From a checkpoint of a small mixture-of-experts model trained on Wikipedia: 13 layers, width 256.
Below are experts of layer 6 (counted from 0) of a mixture-of-experts language model. Rows are named router (the router's row for the expert), up (a neuron's input weights, with its number) and show model dimensions 0-255. Each number is 128 + 32 x the weight over its row's rms, rounded and kept within 0 to 255.
After each expert's rows: a language model's description of what the expert responds to. This comes from a sample of Wikipedia text that the model never trained on.

# expert 36
router [120  70 131 158 104 132  86 132 154 115  64 153  87  92 108 162  99 102 139 150 120  99 188 146 165 149 152 123  84 157 128 168 136 153 115 156 159 119 137  77 161 187  83 160 174 120 122 132 119 114 168  86  94  73 162 162 131  72 128 151  80 176 131 171 127  89 131 141 118  95 176 172 152 102 106 172 104 150 144  82 106 131 133 149 159  70  89 171  98 135  87  73 107 110  98  77 179 165  93 193 150 158  84 113 128  94 168 141 114 158 103  88 101 128 125 128 151 150  79 163  94 195 173 155 109  76 139 143  91  97 152 170 148 189 159 100 108 176 162  82 147 103 150  90  99 133 193 175 107 146 113 115 146 166 151 147  63 104  95  99 106  93 109 158 108 140 145  86  94 155  99 169  92 107 114  77 129  94 119  98 165 104 131 141 152 140 108 162 100 174 158 147 112 136  93 161  93 117 124  90 166 162 137  67 150 152 106  95 116 139 182 127 115 135  99 133  75 168 132 123  98  79 149 132 165  98 189  89 140  82 134 101 162 147  76 140 156  89 115 147 153 133  95  92  78 137  85  78  99 115  69 157 172 104  94 132]
up0 [155 129 130 157  85 105 168 122 157 162  86 126 102 113 109 207 109 124 158 124 162  95 170  93 114 157 106 151 126 123 195 157 112 183  85 129  94 111 109  79 117 129 101 132 136  97  65 154 133  49 137 136  97  87 115 123 106 166 129 113  92 128 197 166  93 152  99  81 175 128 125 116 129  59  98 111 144 144  88 119 133 108 115 127 126  87 100 189 165 112 141 162 122 139 133 125  92 149 132  87 104 122 118 130 111  59 152 169 135 157 109 191  77 177 125 153 173 179 134 113 154 120 119  79 126  46 155 108  89  75 124  75 144 121 140 161  84 134  92 139 134 134 193 129  29 157 131 113 189 195  74 114 156 172  94  67 101 130 109  94 149 146 126 149  67 126 130  56 122 115 143 111  94 106 120  88 110 117 122 110 191  81 134 148 149  76 126 165  98 120 115 162 167 118 151 160 123 110  98  93 158 131 191 130 155  78 132 169 100 114 154  87 133 102 113 156 206 118 146  92 162 135  74  77  99 106 113 144 177 172 134  87 128  78 129 128 118 143 134 116  86 161 106 110 128 104 118 132 108 118 135 114  81 100  83 130]
up1 [145 112  95 163 140 161 124  62 120 138 107 140 135  51 130 109 136 135 144 131 139 159 123 108 172 138  94 164  64 101 157 188 120 158 139 129 191 146  94  84 106 105 136  76 123 122 164 101 103 179 119 105 103 130 111 111  65  68 148  81 121 143 101 114 136 153  99 153  88 170  87 130  97 112 150 120 162 159 163 121 102 111 113 192 165 115  88 142  98  98 107  91 146 176 167 132 102 152 150 156 127 153  88  74 123 107 117 127 110 191 187  53  94  65 163 227  43 165 141 124 153 175  83 129 121 145  82  97 130 149 151 111  94 105 162 100 122 137 159 100 142  87 100  97 101 146 183 149 147 116 101 136  94  97 112 201 100 165  96 115  94 161 109 128 110  95 107  94 123 141 117  72 114 179 135 131 163  79 191 107 202  97 125  74  74 121 150 148  87 121 139 175 105 121 113 200  75 110 225 158 181 150 114 115 125  58 134  92 131 124 162 148 125 123 137 123 145 149 144 147 143 107 184 116 131 101 150 155 112 113 157  79 116 151 145 132 123 120 149 126 119 129 143 115  96 157 144 147 146 137 161 169 136 104 126  90]
up2 [ 70  87 164 182  70  72  96 133  85  76 139 119 117  89 141 179 112 200 121 114  84 135 121 103 191 122 200 133 104 101 119 142 186 104 177 117 181 103 148 128 100 153  96 148 138 109 141 132 154  91 178 142 155 124 175 161  71 154 138  78  92 149 122  97 141 134  99 137 131  99 113 124 103 164 153 156 112 175 141 134 147 143 104 124 103 191 127 154 139  89  99 145  97 105 117 159 149 145 174  92 143 131 102 121  58 143  90 131 148 144  42 129 137 133  96 124 102 136 156 120 108 117  91 115  75 122 126  41 102 131 175 142  82 144  59 123 143  93 131  90 108 153  94 105 121  96  97 168 132 154 114 141 183 104 131 180 104 125 100 140 108  65  73 123 148 137 153 130 180 168 164 122 162 182 169 151 130 112 159 149 148  85 140 134 135 160 127 195 112  77 164 150  81 126 155 176 137 141 155  75 145 172 151 117 148 160 162 118  54  82 110  94 156 104 166 137 142 141 135 129  97 125  71 168 141 128 121 158 118 190 165  91  92 143 152  84 129 168 101 160 159 147  76 158  91 125 120  80 131 167 137 178  77  88  84 134]
Infobox field labels

# expert 40
router [116  71 132 161 111 131  87 136 150 112  65 154  89  92 109 165 103 102 138 146 116  98 187 147 157 150 148 121  84 154 129 168 136 148 118 157 161 118 140  80 156 185  83 164 177 120 117 132 116 113 167  91  94  78 165 159 132  76 130 151  79 178 136 171 128  87 133 147 116  97 178 169 158 100 102 173  99 150 141  80 106 136 137 149 154  75  94 174  97 131  89  72 104 113 102  74 181 165  90 193 151 163  87 116 121  90 172 143 113 157 102  85  96 128 123 131 149 151  75 161  96 194 168 158 111  78 140 147  91  95 149 164 148 182 156 103 108 177 168  81 145 102 151  91 102 134 191 178 108 146 109 116 142 167 152 142  60 106  90  98 102  94 114 167 109 143 148  94  93 158 100 167  98 107 122  79 127  92 124 101 173 104 129 138 155 141 108 164  98 177 157 149 112 133  92 159  93 119 122  89 165 165 138  70 148 156 104  93 116 139 184 127 112 137  97 132  79 164 130 116  95  79 148 131 167  97 189  87 143  80 138  95 167 140  73 136 155  89 114 151 149 136  97  91  77 142  90  79  96 115  68 152 174 103  91 129]
up0 [119  84 112 132 115 143 136 134  74 129 148 102  92 116  86 114 146 135 128 156 116  82 126  84 115  84 117 135 138 103 106 158  93  79  86 169  96 135 141 112  92 128 129 119 138 146 153 130  71 144 133 137  45  71 137 161  63 145  69  73 138 186 107 143 161 117 149 110 113  67 128 142 179  67 127 117 112 106 175  69 152 110 131 107 134 100 146 143  80 149 133 115 126 125  67  99 142 157 103 148 120 125 141 152 106 153 144 184 111  94 118  93 131  95 136 132 140 108 144 132 121 157 115 172 136  99 131 109 158 146 110  76 128 146 115  90 140 124  99 137 183 136  92 174 104 151 149 174 163 126 108 104  88  95 102  98 160 161 147 167 109 135 136 119 148 146  88 101  96 217 178 150 146 156 121 192 107 135 137 134 156 130  87 130 201 118 132 106 150 171 149 159 107 154 139 136  96 104 152 121 111 175 201 145  89  73 102 161 170 109 151 198 207  87 124 160  87 129 159 185 147 184 180 188 165 144 148 143 136 123 154  94 176 149  58 139 106  54 161 144 111  81 152 230  80 113 125 146 120 159  67 167 175 121 115 120]
up1 [153 103 148 149 110 117 136 126 116 146 130 126 107  93 174 137 141  49 111 129 110  95 138 142 102 164 141 149 130 171 191 126 144 132 161  89 133 144  93  95 129 129 171 134 118 131 146  75  87 163  89 114 124 124 221 159 104 101 144 136 127  93 135 138 100 180 131 125  65 147 103 135 133  84 180 130 116 119 112 181 148 124 116 134 113 128 151 109 164 126 146  87 153  62 179 133  87 141 138 189 110 130 186 154 150 120 176 119 135 177  60 101 142 132 142 100 119 139 162  86 124 157  92 172 174 167 115 140 134 144 192 105 135 137 107 158 154 135 171 129 157 153 163 160 189 120 111 136 208 169 157 101 103  62 111 120 159 153 119 152  88 113 103  87 147 137 168 117 110 107 103 162 128 100 185  96 170 129 168 104 185 115 126  96 129  91 142 163 113 133 158 159 143  96 138 122 128 161  85 100 145 143 121 103 119 158  66 169 224 152 153 115 176 134 120 143 107  92 126 127 103 105 140 143 114  77 155  61 176 114  51 130 124  76 156  76 151 110 167 134 156 169  97 111 109 220  36 184 100 196 124  98 139  82 110 119]
up2 [107 138 177 153 148 175 156  74 128 185 172 166 149 182 150 164 116 104 139 126 106 157 137 111 133 129 103  53 100  92 112 159 110 166 158 126 130 162 146 171  92 172 100 144  85  97 142 154 119 186 174  96  99 137 174  83 127 126  85 133 114 190 108 156 179 143 138  86 157 114 131 176 106 106 117 116 169 174 119 129 120 163 207 128 131  82 126 149 105 144  78  26 116 152  86  26  81 143 136  99  84 130  93 106 135 153 129 161 124 151 146 134 116 141 120  95  91  85 145 145  70 125 141 194  65 168 115 129 102 172  68  88  90 146 129 102 103 143 111 131  98 109 137  56 113 197 177 135  98  86 127 157 135 165 103 117 125 115 186 188 101 117 123  96 196 136 145 125 104 128 151  98 179 150 106 143 107  88 107 113  43 127 115 169 126 149 124 143 131 141 206  74 152 106 111 123 111  88 131 161 130 171 115 132 153 147 125 113 111 149 117 140  78 146 139 112 145 127 162  90  94  86 121 101 127 136 143 191 127 138  95 140 167 103 108 137 117 185 135 142 140 107 142  94 101 105 151 125 134  84 187 141  88  66 126 135]
Word after "the"/"of"

# expert 8
router [118  65 130 160 110 133  88 138 155 115  69 156  90  92 105 160 101 109 141 147 123  98 181 150 159 149 152 114  84 153 131 174 141 154 115 154 160 118 139  74 160 186  83 161 176 112 120 130 121 114 167  90  96  74 166 159 128  78 125 148  75 176 127 174 128  87 130 146 113  93 178 169 155 104 102 178  99 152 142  79 104 136 132 152 155  69  93 169  95 130  91  73 105 117  99  77 178 164  89 190 151 162  85 119 117  89 172 137 111 154 100  85 100 131 119 135 145 142  77 162  98 192 168 154 112  80 142 146  93  98 147 166 147 185 155 105 107 178 165  83 147 106 153  90 101 133 200 179 108 149 112 114 145 166 151 144  60 113  92 102 102  94 113 159 105 134 148  92  95 145 104 168  94 106 120  75 129  97 121 100 166 103 128 141 156 141 108 166 103 179 159 149 112 124  90 158  95 118 128  89 168 170 134  71 148 153 107  89 116 140 184 124 113 138  91 139  84 166 126 118  95  79 150 129 166  94 194  93 144  78 133  94 168 141  77 131 160  88 117 146 152 133 100  91  78 145  86  81  92 116  73 154 168 104  98 130]
up0 [162  98  89 140  86 132 149 124 118  86 165 140  99 123 144 217 180  85 124  92 133 157 122  83  84 122 134 106 163 118 128 150 144 155  45 112 141 149 175 149 104 114  31 145 152 102 107 128 160  66 164 136 202 115  89 107 101  81 107 132 132  96 100 185 117 121 135 164 163 138 139 140 185 150 135 180 138 154 154 165 169  83  86 147  95 147 145 144 101  93 106 139 113 125 139 136 150 124  87 112 169 178 120 141 125 100 130 121 112 126 151 139 142 203  96 219 180  82  94 154  73 154 103 128 125 146  49 150 100 127 155 131 145 193 181 158 172  76  85 148 102 101 162 157  95 128 168  92  90 149 168  95 133 104 107 123 142  86  95  99  78 148 102 147 169 115  80 161  88 177 113 116 118  94 135 162 159 147  96 129  76 148 124  45 100 110 141 148 110 167 100 128 103  96 122 116 138 100 127  97  79 142 107 106 140 138  69  59 131 108  79 120  93 101 105 148 142  84 170 125 149 138 109  99  89 185 120 137  86  85 112 116 127 116 137 142 167 104 144 121 104  93 114  72  93 159  87 147 139 183 101 160 120 105 137 137]
up1 [162  55 110 123  78 151 130  97  87 148 132 116 116 143 123 103  90 147 106  74 159 168 133 142 165 165 146 122 107 123 121  89 133 119  82  89 117 140 156 123 160 171 111 141 205 123 125  37 182 140 129 115  88 121 105 178 141  80 157 100  72  81 109 155 127 169 133 128  83 127 123 153 152 165 123 115  94  83  88 150 113 127 145 144 186 166 136 170 141 155  77 137  90 129 137 125 144 152 110 164 186  59 160 204  99 164 160  76 122 139 118 168 139 138 127 137 138 125 129 148  94 144  90 115 129 122 133  84 148 167 162 173 111  87 161  97 107 136 145  54 171 150 182 152 159 151  95 138 113 128 124 126 138 168 123 163 147 150  86 155 115 192 149 177  38  90  79 180 156 138 160 137 160 141 128 155 102 136  94 154  61 105 113  48  88 127 111 221 122 168 104 150 123 147 160 150  90 186 186 145  84  83 100 142 157 127 160  62 113 105 136 159 125 121  87 162 125 133 109 106 143 131 121 130 131 104 157 119 143 139 116 145 121 154 128 107 134 148 147  81 144  97 114 211 176 108 104 125 145 170 197  93  97 112  97 130]
up2 [126 175 131 190  94 101 124 109 139 177 142 155  59 139 116 128 107 151 110 173 125  87 153 184 154  84 138 115 116 135  82 166 151  82 164 158  70 119 121 177 183 123 178 117 221  87 125 126 123 122 162 125 148 149 159 105 168  95  59 150  81 125  66  74 167 112 119  91 200  92 131 162 141  78  93 180 146 118 114 185 143 136  89 143 149 159 137 165 119 136 155 162 137 143 108  87 176 179 110 160 109 116 159 117  65 110 114  96 110 134 109 127 171 115  96  92 135 157 161 136 123 122 109 102  86 151 121 156 122 105 123 160 116 116 120 184 180  76  54 103 136  84 144  93 129 184 124 117 120 164  98 158 154  89 127 153 139 126 113 102 157 135 171 130 181 152  63 201 157 129 199  86 106 166 176  85 159  78 115 124  91 155 123 133 114 177 152 131 103 144 127 109  97  70 147 149  83  86 129  83 142 142 142 122 129 117 118  92  81 149 155 134 130 148  89 157 144 106 140 166 138  87 159 125 115 148 119  95 138 139 117 166 120  80 130 198 120  61 110 161 180 123 141 144 101  69  90 176 161 140 133  91 120 146 153 159]
Names in racing tables

# expert 28
router [120  97 151 158  75  78 103 160  84 145 115 172  95 113  72 149  80 134 111 168 141 155 153 167 176 175  54 134 130 126 167 161 154 182 111 149 142  75 139 113 161 142 106 174 135 118 133 127 127 144 129  88 102  58 159 161 114  96 144 120 103 123 150 134 152 146 152 100  94  65 149 197 161 150  93 150 115 209 152 138 108 176  94 112 151 135 101 153  93 165 104 120 129 140 123 112 173 146  46 132 106 103 163 121 134  54 157 187 114 178  83 127 113  89 112 175 128 105 136 132  77 189 194 118 139  92 113 165 137  64 159 149 147 145 140  83 137 171 155 113 132 116 114 114 123 139 150 139  49 130 116  68 187 141 130 184 114 137 137 148 123 132 136 120 123 165 116 145 103 183 130 164  94 127 143 130 181  93 108  54 132  75  94 137 142 142 125 175 108 148 160 191 112 141 103 178 116 112 112  58 195 120 103 119 119 144 141 125 133 108 150  98 120 127 133 153 122 162 128 135  92 145 163 151 119  91 206 116 171 119 112  78 177 118 111 136 143  77 110 184 144 175 120 107  83 184 108 122 125 196 109  89 135  97 108 163]
up0 [161 166 117  93  97 194 108 171 137 140 149 152 119 104 189 134 109 147 153 160 123 153 186 172 135 134 118 102 136 146 128 160 159  79 141 189 150  98 169 196 141 119 117 158 142 135  87 207 122  74 138 123 110  96  97 177 149 130 112 156  99 142 114 165 106 134 106 106 114 129 172  78 143 163  96 169 175 127 128 106 127 128  81 184 156 107 110 149  74  92 126  78 102 155 103 194  30 144 144 146 180 146 153 153 192 128 131 151  83  93 122 138 133 122 109 148 114 181 128 156 171 144 106  87 144 125 112 138  89 114  98 159 116 106 152 192  98 149 100 144 116 135 105 159 139 127 146 115 145  49 104 187 142  89 142 147 127 136 139 153 162 148 153 153 115 144 178 146 173 104  80  85 153 189 121 121 146 166 159 151 133 156 108 112 217  50 136 104 171 162 109  71 172 133 201 104  73 119 109 104 102 133  79 110 164  86 100 127  96  68 177 123  93  70 160 113 113 104 158 128 137 147 183 127 133 128 146 128 130 105 108 162 163 166 155  92 152 106 163 114 160 114  91 144  85 174  88 145 129 127  69 110  85 120 136 153]
up1 [113 140 102 114 150 149 140 146 135 113 159 117 112 145 127  97 128  88  96 123 136 100 106 149 167 134 168  93 101  74 136 170  83  85 107 137 215 122 181 116 200 116 136 124 176  83 167 161 106 112 109 160 122 150 148 142 133 155 133 118 135 114 145 171 164  89 131 111 197  93  77 209  90 108 128 166 127 156 168 178  36 158 126 150 135 109  86 145 107 115 175  90 106 126 137  91 152 127 115 124 123 133 180 110 135 117 104 153  96 137 154 149  84  87 164 153 185 114 101 132 183 139 120 119 131 104 121  97  97 108 159  88 103 146 166 104 161 143 126 100  87 126  81 140  97 139 133  86 103  86  66 133 154 150 143 124 136 168  93 123 156 127  82 154 134 123 196  75 177 158 145  92 105 144  93 110 182  83 124 126 105 122 126 145  71 137 167 131 157 127 179 167  83 144 133 104 142  77 113 133 129 100 120 112 124  66 168 141 155 145 205  62 184 129  96  95 139 143  95 104 159  87 137 160 121 113 125 127 220 123 166 167 122  83 129  84  86 180 154 149 123 106 143 149 123 134 120 137 114  52 231 120 132 182 139  69]
up2 [ 99 142 204 167  81 184  98 125 175 141 156 104 140 149 106 128 168 151 193 128 161 173 156 100 108  97 155  75  75 172 185 104 151 119 107 164 132 172 201 113  89  95 115 112 147 168 155 134 129 127 125 149 179  51 128 132 115 153  98 139 188 139 185 150 163  78 158 121  86 109 125 150 155 122 175 131 110 177  94 158 145 144 119 101 127 169  28 177  67 175  96 157 130 189 185 121 131 148  76 116 182 157 103 106 146 119  95 134 125  96 103  79 166 124 139  84 114  99 157  71 112 201 118 113 143 139  96 148 149 118 122  82 129 119 111  80 149 103 144 155 163 110 139 100  84 147 140  69  82 103 108 164 139 186 131 152 144 142 179  77 144 120 126 211 171  79 131 127 100 118 175 126 176 109 109 130 194 167 117 114  92 107  97 139 114 147 143 149 126  80 148 112 144  86 134 117  87 143 170 141  89 136 167 120 140 135  76 146 171 144 152 189 106 104 134 126  79 156 130 119 121 148 125 162 162 126 130 174 158 125 167 115 106 106 148 151 152  92 126 127 167 153 107 102 153 157  97 112 118 155 132 145 146  66 115  77]
Mid-word fragments

# expert 17
router [119  74 134 159 107 129  86 133 161 115  70 153  85  94 108 165 100 102 139 143 120 100 184 154 160 149 148 116  83 158 130 173 139 148 117 151 162 120 140  73 162 187  85 161 176 119 112 129 115 115 160  86  99  71 162 157 133  73 126 151  79 177 130 171 128  85 128 148 114  93 175 177 151 101 101 169  99 154 140  79 104 138 136 151 155  67  97 170  98 129  89  69 104 114  98  79 181 170  92 193 148 152  89 119 122  90 167 138 113 161 103  85 101 132 123 132 146 142  75 163  91 193 176 152 109  78 132 141  89  99 147 165 150 188 153 109 106 173 166  87 145 105 154  85 100 135 197 175 108 151 117 115 140 171 147 148  56 109  87 109 103  99 109 165 110 137 148  94 100 156 101 164 102 101 117  81 124  99 126 104 168 110 128 148 152 139  97 164 102 178 159 143 113 130  90 157  93 121 118  90 160 173 144  75 146 155 102  95 117 140 186 127 114 140  91 135  84 165 128 120 102  82 150 133 162  94 194  87 145  86 140 100 168 139  72 135 158  83 116 151 149 139  96  94  77 150  88  75  95 116  73 161 175 107  94 129]
up0 [123 138 180 108  89  93 108 114 155 120 148 135 110 107 134  99  90  90 197 112 161  95 157 150 114 120 164  72 220 165  77 137 143 107 131 188 159  67 150 142 170 130 144 119 123 144 153  96 131 135 109  75 138 119 139 131 148 107 104 159  88 118 135 141  92 122  95 149 148 143 125 130 138 139  88 140 119  99  80 130 118 143  92 153  88  74 123 120 153 137 198 122 107 125 119 148 183 182 168  97 154  72 159 120 162 144 101 135  57  43 147 139  80 148  82 132 157 141 120 114 102 107 115 164 143 152 123 103 100 199 189 122 140 149 142  95  73 116 197 167 140 162 198 120  78 144 117  82 118  79 131 160 123 149 135  58 128 132  77 105 131 155  87  63  86 159 120 130 138 114 161 169 128 168 103 127  86 127 130 122 164 101 116 112 158 129  80 103  74 122 163 146 168 136  86 185 111  46 153 114 152 160 114 117  92 170 128 110 103 112  98  54 160 126 163 127 116 164 191  49 109 163 155 168 104 113 117  89  98 183 157 150 180 168 149 196 114 113 134 108 141 111 139 108 125 149 132 112 133  96  98 141 133 137 149 183]
up1 [107 123 113 138 117  43  30 175  80 133 102 129 115  92 124 101 153 139 180  89  97 167 164 136 150 102 135 120 166 143 132 161 121 157 134 121 111 101 118  74 171 195 163 127 162 142  69 115 120 139 133 144 118 143 197 169  73 113 197 186 129 127 159  60 132 108 178 138 175 135 130 132 138 137 117 133  88 116 160 135  75 162 107 149 128  87 143  72 139  91 123 220 123  79 116 136  87 145  90 176  95 108 125 182 157 114 111 114 166 160 162 112 164 127 115 117 121 165  94 139 100 156 100  99 118 108  86 158 181 158 153 115 105 184 147 112 127  98 151 109 139 134 177  88 213 170  99 162 149 140 101 161 147 112 137  89 132 150  82 116 117 111  61 123 138 118 186  97 163 124 137 119 120 134 164 127  94  99 164 102 173 129 136 105  94 164 116  80  80 149 109 119 161 159 155 149 138  91 167  54  82 140 155 113 116  93 114 131 152 120  77 106 191  99 161 126  76 102  93 126 155 109 213 150 173 115 135 141 139 113  81 119 144 111 125 142 114 134 117  59 128 140 157 168 160 158  67 147 105 145  82 176 139 132 138 159]
up2 [126  75 130 104 147  85  83 141 152 116 134 218 120 118 171  91 150 126 101 112 180 124 111 155 146 102 139 144  81 127  92 119 107 186  98 138 125  94  67 103 163 149  77 114 151  82  89  90 119  84 123 108  97 107 158 131 139 145  93 138 149 156  79 122 155 144 163 117 138  95 131 121 117 136 153 135 168 108 159  50 102  82 147 184  88 121  96 143 179 125 105 101 197 113 127  67 166 169 109 130 143 127 121 110 199 108 113 116 102  72 111  99  90 169  57 134  58 179 141 164 114 147 121 142 102  68 104  77 136 115 175 112 132  98  76 154  99 120 148  99  73 125 164 150 162 160 134  94 129 178 120  99 139 110 132 124 218 141  83 147 100 158 133 154 136 177 106 102 139 177  97  93 174 115 120  92  89 182 127 128 106 185 137  84 152 141 107 159 125 120 150  93 131  73 157 169 206 159 171 110 143 147 170 171  98 123 124 122 130 147 186 145 105 142  96 170 129 106 190 131 173 106 227 106 119 103  98  92 197  78  92 155 143 170 132  88 169 146 131 124 154 116 128 117 121 106 149 142 124  99 128 127 137 130 127 142]
Service and table nouns

# expert 24
router [117  70 131 158 113 138  86 138 152 112  63 157  91  91 107 161  99 105 139 145 124 102 183 152 159 149 146 121  82 160 129 171 137 150 112 155 163 115 138  76 163 187  86 161 174 121 119 131 118 114 169  89  94  74 163 160 132  74 125 149  83 180 130 169 131  87 131 148 116  93 181 170 151 100 108 174  99 152 145  80 105 134 137 149 155  70  94 170  88 127  88  77 105 114  98  79 177 162  90 193 153 162  85 114 122  87 168 142 113 155  99  88  98 130 120 129 147 145  74 162  94 194 173 152 106  77 140 141  93 100 150 164 149 185 160 106 106 176 168  84 147 100 151  91 102 133 199 178 105 148 115 114 150 170 154 146  61 109  92 102 106  93 116 159 107 138 149  92  93 156 104 165  92 105 120  80 121  90 123  99 167 107 130 147 156 141 110 167  97 177 158 147 113 130  92 158  96 115 119  89 163 167 141  68 147 156 107  93 115 140 183 127 117 137 102 131  78 167 127 120  95  80 146 130 163  97 189  89 140  81 135  96 167 141  76 136 162  81 115 147 153 139  99  95  79 142  85  79 100 119  69 150 168 103  93 131]
up0 [ 98 183  61 171  69  92 101 128 114  93 151 111 105 140 135 115 114 119 116 134 120 136 157  62 137 169 142 114 173 133 110 120 104 150 113 174 109  90  75 125 109 131 110 170 207  73 186  92 130  98 182 150 110 132 153 161 126 110 131 117  79 149  89 145 148 158  98  85  69 118 116 180 123  77 142 162 112  93 147  99 161 227 163 162  85  69 112 149 224 175 157 164 130  98  99 187  93 154  84  60 143  79  98 176  98 112 173 155  98 107  95  84 119  97 178 138 120 103 141 178 123 124 158 122 134 126 100 172  93 154  79 162  93 135 157 129 108 210 145 123 145  85 123  98 100 135 106 127  96 127 145  74  94  98 116 160 124 112 183 139 149 147 138 155 138 100 129 130 169 129  79  98 162 123 204 130 129  95  90 114  76 186 178 136 139  99 108 166 147 137 113 181 130 121 102 139  60 155 100 161 116  79  90 125  80 149 143 120 114 113  93 106 128 112 113 127 111 110 170 146 157 177 134 128 102 118 110 144 110 125 120 166 108 183 133  93 108 146 137 110 138 121 120 159 101 177 125 142 120 176 108  96  64 145 109 138]
up1 [167 126 171 153  65 108 101 100  56 142 145  96  91 188 122 190 117 151 148 169 137 107 160  79 124 124 151 107  77 109 162 145 103 127 142 137 135 125 124  88 160 133 128 102 159  81 113 122 138 138  91  83 110 109 111 137 101 141 116 150 162 163 145 159 110 124 171 158 169 134 125  75 119 154  96 142  58 127 137  96 151 129 144 180 121 135  97 134 170  98 111 127 118 105 133 144 150 143 116 118 153 133 169 154 183 187 121  75  84 153  78  79 126 115  78 186 133 116  87 118 176 127 124 100 137 122 146  64 165 138 157 174 142 151 127  75 132  85 149 120 169 148 173 222 121 145 159 158 173 134 163 106 166 122 119 122 119 142  67  71  73 161 103 148 115  69  77  90 136 114 111 132  97 138 103  89  83 117 103 102 134 113 144 158 178 126 102 105  94  73 213 108 154 125 124  83  95 131 104 106 134 108 108  85 183 112 102 127 102  36 151 130 108 172 151 117 124 149 191 128  73 143  98 113 136 160  92 108 113  80 123  91 176 145 200 106 123 151  82 106 152 159 177 170  99 146 127 179 126  60 112 181  91 103 119  88]
up2 [ 83 110 149 143 126  94 104 167 129 152 113  87 176 113  85 170 136  94 112 124 109 146 158 126 116 134 131 114 151 141 159 159 102 142  60 155 124 103 147  74 119 152 126  78 175 149  87 149 112 130 145 155 117 143 153 107  78 106  98 173 115  62 136 174 185  66 152 142 121 151 131 147 121 117 215 119  98 113 132 119  29 120 163 122 178 109 103 102 147 176  85 165 166  95 147 157 138 166 118 179 144  72 126 122  89 115 134 147 131 110 134  93 164 100 141 127  76 172 158 129 111  54 116 112 131 137  79  91 120  82  75  95 132 187 155 123  79  89 124  65 137 144  80 100  89 121 118  93  67 110  73 173 125 118 112  90  99 138 183  90 165 108 167 109 120 140 175  72 139 148 148  99  90 108 106 145 121 201  85 135 159 187 115 130 108 130 150  98 138 171 147  95  71 121 143 140 148 139 117  89 207 151 178  95  77  83 125 111 141 110 110 138 169 122 110 110 154 124  97  79  80 132 111 126 154 147 120  66 109 122 159  93 185 158  88 118  85  78 177 134 173 108 133 116 102  88  72 108 171 142 140 126 130 103 109 167]
Domain and name endings

# expert 4
router [111  71 133 161 107 134  87 131 153 112  66 153  89  91 111 165  96 102 137 148 127 101 183 152 158 148 149 119  82 158 133 167 137 153 112 157 164 113 138  72 161 187  81 159 176 115 115 130 118 108 166  93  96  72 164 160 136  75 128 151  81 184 128 170 127  92 130 145 114  94 178 172 147 101 102 176 103 148 138  78 108 134 132 148 156  71  91 170  95 132  90  70 104 113  99  73 179 163  88 191 153 161  86 120 120  93 169 144 114 156 101  82 102 133 123 135 146 151  77 161  93 195 170 154 112  74 137 148  93  99 149 165 151 188 158 104 109 177 160  82 144 102 147  91  94 130 196 179 108 147 113 120 154 165 150 145  62 103  97 100 107  93 113 158 107 140 144  92  92 156 105 167  95 105 115  82 124  89 121 103 165 109 133 145 157 141 109 162  98 174 158 148 109 138  94 159  88 117 121  89 168 174 140  69 147 152 109  95 116 138 187 129 110 136  99 130  77 170 129 122 101  81 144 136 171 100 188  88 139  84 136  90 162 138  79 138 157  89 111 151 149 136  99  97  79 144  88  82  98 114  71 158 173 105  96 135]
up0 [152 169  74 123 111  91 169 104 120 113 168 126 146 164 107  95 110  96 155 115 188 138 152  75  84  88 154 153  99 142 148 119 130 163 178 176  83 164  87 113 156 156 108 159 164 175  96 127 107 114 165 124 102 161 175  82  88  88 133 100 157 151 120 128 129 122 141  77 114 128 187  81 132 110 131 147 105  81 101 153 147 108 161 109  96 105  93 151  91  41  68 131 150 132 123  97 175  96 155 173  51 101 137  96 120 166 160 123 174 109  61 137 112 136  65 140 160 140 110  96 103 151 153 133 132 128 171 133  43 108 146 127 118  96 170 134 150 169 159 163 152 125  95 136 119 154 127 184 121 145 159  83  99 166 106 175 158  38  86  84 164 109 135 100 128 151  94  69 121 112 117 172  92 131 191 104 125 150  95 105 130 145 171 187 120 159  93 116 128  91  68 138 172  94 101 119 185 126 143 101 118  76 151  90  78 150  89 176 132  94 155 147 109 104 148 106 144 146 143  88 110 111 165  94 111 130 162 143  43 101 135 179 106 110 160  93 125 114  91 116  68 115 128 120 120 164 118 134 169 149 166 103 145 173  92 103]
up1 [104  63  90 179 138 198 104 131 111 111 127 104 147 111 107 137 155 114 152 107 161 151 108  84  98 126 189 112 128  97 142  86 132 136  85 111 107 154 132 201 137 101  89  85 164 108 161 119 103  88 133 163  45  54 135 152 140  73 133 157  91 138  81 112 143 123 125  81 118 159 111 115 189 105 133 140  92 123 158 116 114 120 151  91 154  88 135 214 153 145 151  69  88 194 112 107 168 119 122 138 173 142  98 129 101  71 125 176 146  89 133 146 104 220 173 149 124 115 163 133 152 121 117 146 151 108 110 113 124  70  66  71  80 175 115 108  90  67 140 133 129  76 125 155  84 131 126 104 178 137 143 100 108 120 170 162 139  42 136  89 138 136 138  78 147 115 151 118 101 136 177 170 108 146 154  78  54 126 120  76 124  86 153 144 114 131 134  80 185 158 110 179  92 156 166 117 146 162  93 153 103 123  76  81 120 129  68 105 162 159 125 144 146 141 145 158 154  89 137 146  83 159 104 104 129 138 126 127 110 106  83 145 132 133 112 137 154 108 132 142  98  90 172 113 126 169 157 134  77 156 195 142 104 176 133  86]
up2 [ 76 157 154 108 209 133  83 138 103  86 113  97 116 166 131  87 116 204 135 158 162 123 137  98 133 110 165 105 120 120  93 158 115 101 149 133  98 126 106 145 213  91 144 168 142 145  95 126  86 109 156  74 138 141 123 156 156  56 136 124 155  82 103 111  93 139 162 155 118 186 119 164 149 116  14 137 109 135 120 192 178 122 215 162 125 166 150 145 143 102  90  60 127 148 136 119 176 158 132 136 106 145 112  65 174 115 162 123 110  75 102 122  92 134 108  91 142 134 149 146 109 156 128 159 129  72 146 143 158 178 116 147 119 169 179 133 139 123 163  98 138  97 101 155  86 164 121 123 142  89 146 152 191 129 122 126 145 160 130 112  84 147  73 119  82 148 113  90  94 109  87 151 169 146  96 142 142 163  87 115 143  64 126  83 168  95  94 157 119 221 129 119 106 167 154 129 136  45 107 146 122 173 130 150 142 113 111 118 155 107 126 134 105 132 130  88 161 209  82 164 215 127 104 112 126 124 104 155 201 152 135  78  98 150 105 160 134  68 116 108 110 154 136 116 116 131 120 114 102  89 110 117 138 147 168 119]
Sentence-initial The/In